python train.py --n_layer=13 --d_model=128 --n_experts=96 --experts_per_token=8 --d_expert=32 --d_shared_expert=0 --activation="tanh_gelu" --moe_layers=[1, 2, 3, 4, 5, 6, 7, 8, 9, 10, 11, 12] --router_score="softmax" --normalize_top_k=true --routed_scale=2.5 --balance_loss=0.000518 --balance_bias=true --router_bias=true --n_groups=8 --groups_per_token=2 --init_std_router=0.0368 --lr_router=0.00279 --vocab_size=16384 --norm="layernorm" --norm_eps=1e-05 --tie_embeddings=false --optimizer="muon_variant" --lr=0.013 --beta1=0.95 --batch_tokens=[131072, 262144, 524288, 1048576] --seq_len=512 --train_tokens=600000000 --steps=3575 --dataset="wikipedia_en"
Below are experts of layer 6 (counted from 0) of a mixture-of-experts language model. Rows are named router (the router's row for the expert), up (a neuron's input weights, with its number) and show model dimensions 0-127. Each number is 128 + 32 x the weight over its row's rms, rounded and kept within 0 to 255. Numbers have three digits each.
Before each expert's rows: "mostly gets" lists some tokens that are sent to it at least half of the time. This comes from a sample of Wikipedia text that the model never trained on.

# expert 9
mostly gets: "'s", " wrote", " his", " their", "’s", " during"
router:148132125146119120128149070123195138164168099108155154173148148130183084091077112110148106151085136126163115166128096132207075084138128072092125109143094152103172124136104152114164150098140139117084136157184071141085141121171098125131139106170144138093122109131090121161131152145096072122134095170090129140146045137163099077061128127083048078159186193164145145149110118139139149129174
up0:100104141092110120161118151050134157117127087128161125141098112086175133127112166150168101122084153157119176167142170120118143180120125163084143084126123048130130110131122133142155088147086180152127097062105150099102179073085102197146132100105170077130120145096169125161104142175115128121119141147140112161157081174075126133128150133142186081090149127134156199197194103056124149125128
up1:157054115151115153085156119107159152151112083117126138118155104115132089087109173091123119058202121162067176150132157126107113154198151094145130189167136137167132109132156117146150161144137155145061081118172171128103166187139094118132115090116155177138105144105116149147095138129135084080104135168072103137132064175098140173117141083076055136110128126177111081118107104109104191124108
up2:107078176143193187125159134125149135108141117148160141109109141080087127101062200108149133147142102144080108120099143129136064168062089126143191129127121134146153109141104117143126140186109121111174129137086130044093175157126065109054136107124167109168111112140125132074090161183159120121139131103127132129172112153161099133142128097085169167100137165125132079127154074170163094070187
up3:130135055176128165233099037138100119145160125119153169136133107059155141100140151147213104083115155155105168163056112187162125179159128113126128139131080174146136136116142103117157090096135209105105124113120149106114129122171121096168107134146107118095119142123154109149134096197134102082152141111115130117105113094073137149105140115083129093137105065078136083145116132149165143140084
up4:114152162099155128087133161107104109058113097159100147104178158083185127136084166133183161120097058155217151157140144133177152089138090093089166141125137123122075160087106084073159158116127145088102134090157099146135134132104149096115088176120105132138073116145075141082116155152173149153113122090173054103111146138127104150169133078114138197062121099140114185131128141129132158158148
up5:089084139137128096167140111112129110170149104113129151117168154089194163108149075052089101136163060156184134158142074123136101145095104135078166157155143126143179125114067145093159139172171183114151120139138156104168125172124049115127127142093179141138152071084106159063091131166134102152146121101143181116127088101156100178081078139112126101120098100112103092129160167145124197151129
up6:089139117174092132150120172180119149090150136129172150068144101090153132106149136065120136080127081120082116099147100187178143161120127145124097145097142134091144109084168122095195120148147150127109123111104110137141086138112212139150110077087149078044182123081173193149133150192083122137168093164116101142140105119137143094156175083133116132091134118152146150162171123100124043106099
up7:156175123137084124131146113098091184118135182131144103098160109125099096141149150105155130132117123121124160140130147093146134107174092120132070127178119102062176119067116137185226081086150107120098077124140105121185101125130145135147174113158099145138134175070117111094158150159103077112126130084135148138098087122156192086120107125077049161139194120180129145118149130190156099062156
up8:118091176084127149188130065098160157121170121204087155166117113163117159150135177089118126109134158129175119135143122100173150117133078104117059116133165132104117158094171106133134118197099183142053125132111133123143138120124155137147149103101069102167127096165078161198119148141171079150118163114099107144152222071107127156091102155076126084125065144113107113145139115074116151143132
up9:112141122104174109140174105088156106108142094222047050135087124148143109193120180146143102080162155182139165127143153180143188106146101126088101126132139117132145114132110076162127156157169142128098127133125075157054133127092142146090161086180103117136088167134098133129125139109096094121181121182070136136154119131120159039067148107128127094139142103125122140094145143077143124155170
up10:114158198104101128187122150164105122092150163140124096058156084163114125146128157106108073155130099149171102135135127093172146169081119067202123120133151111105191106072151134137159124129149126147095134120123102102128076151099086117170167137132130173075138130095168146133102155138125096100114151120101175108126081111104124104042144176123091169132148124164127130124148134204156050061190
up11:109072123122169141124178164058152126124106112155125103150130153091145087090147196136092103064140106175106111158161165154162158119112134121093115155182134060141123172107122135128116100097135169126162169126120127156101144141121089136165070101158158132130159099092151187151121134116150124098107158172043100137155139160175071094096103124072069111067106190168138071096112100192119135151147
up12:123130113140119170154124103167186162172142112116081120164089174125140153094083161094146120086114130122096112135143106177159033149112070160171139158140185150101149139095152104121165114174080125125110153090079133136131116130159185095081148061089159124130186144134151149148126078178110097160174120084182157124165152095113105134044081113152138157088143114119107120158156104155188152087101
up13:140143125141150177142172145167123117104130125107170150169139111107169140126148172133127116164084143112122097052062115128164094101150142125139092189179093129101148116098099163101188041119174116123130117139109059112143122118108075092123148158191149157140103164117109130111114139164104072111093127041166177125068169115186125163133088161161094105090093129126147187178089150104144122159151
up14:099128115130105117074132151111148116119140055128078171171206198118156134139105153186178133112124120140151126123150192109160167110112161138132125108133181096129112133180082135140104106057130178087044143148090139107103107082078133185117155156146156168117122138103134161174114127141098155116085147146140143155073193098153119146134052097064074122093137093155140171150144140129111111090132
up15:144091158139112123074167173178077158186113128104142149120210118161089088093090155112137154051144116165161105111108176112129066131190135047129161148199074060127169136168143110057151138159106152119155078118125121149161135111165117121117080144184162154124130146083108123139115132143130102112124114137096166163131116120160116107097088154099111155106152143117126119102094073141202107148145
up16:122140159168169090072166176085185155106125117168137137123133156111116098120095145127150124174110100121103137116125150118126131174130135166125149171108119123100167107142132097138145096139161186117146023135107098131098140126199127147062121109149135132179180124096102111102121112197132070146172099126127155123193078085116060177113083095173160105080120166054088139156160102154155081129153
up17:150127120143109108240121132116151174083107119096092080094095126119150118112144137124170079146169172165137093190139165165128115188138131074128161118137120157149110112145119081123112134127159143113076037165109139061106130104111099201133164144133180118130117142163111111153148093173125125164108136078145173117071085137210103133111109117094115150116104087197092181113158147129102122113149
up18:147171119122132145129188121041113192110134154080092112129134093133173074090158128107134161120136152153062101127119102098143140080135130151157087139123139126138146131080074167159086091125126152105140084069070144083088180146158126135121162073167128142104128142130127156103189128120092117135117136195158145098150133219118062088147098164118070109106181148116105156132170176147151091158156
up19:106124168141103182134124145077113112144159158113132146089183099121093136111112188086143174112134149127132192179107130096176106149105174118132146144079152135088078168167134144080125145199109163127094099198155126126173083105182071131106117090090151098094120088123130164108099149189121168154173126099141135150186071080087129139101089133165100164107200103123137141087110137079142098157099
up20:174160130187109145174151148081101041167173150164090163129105131077145119097141094129098157073097061198150118144095084125118114148074123101176056055116119149111142148140159111163131114133127189144145121111137136123087110089157143172106119085133169120119123124145137145113110129129118108079141236114099091216137170112119127105129144131093090128153175130141166166126118155124115104096118
up21:084126112163075098140155128110154096120125054176130132094106179127093060125176151149128109059112171154133098099110124116189158124097132108106059170155098033144111155123133179167150153139104069148167093111149121138132173140108155144118123106131206085157136105136136094156181144164181139102163172074147117151182133172107140133136167150089139104174143128058132107094136131134115105114097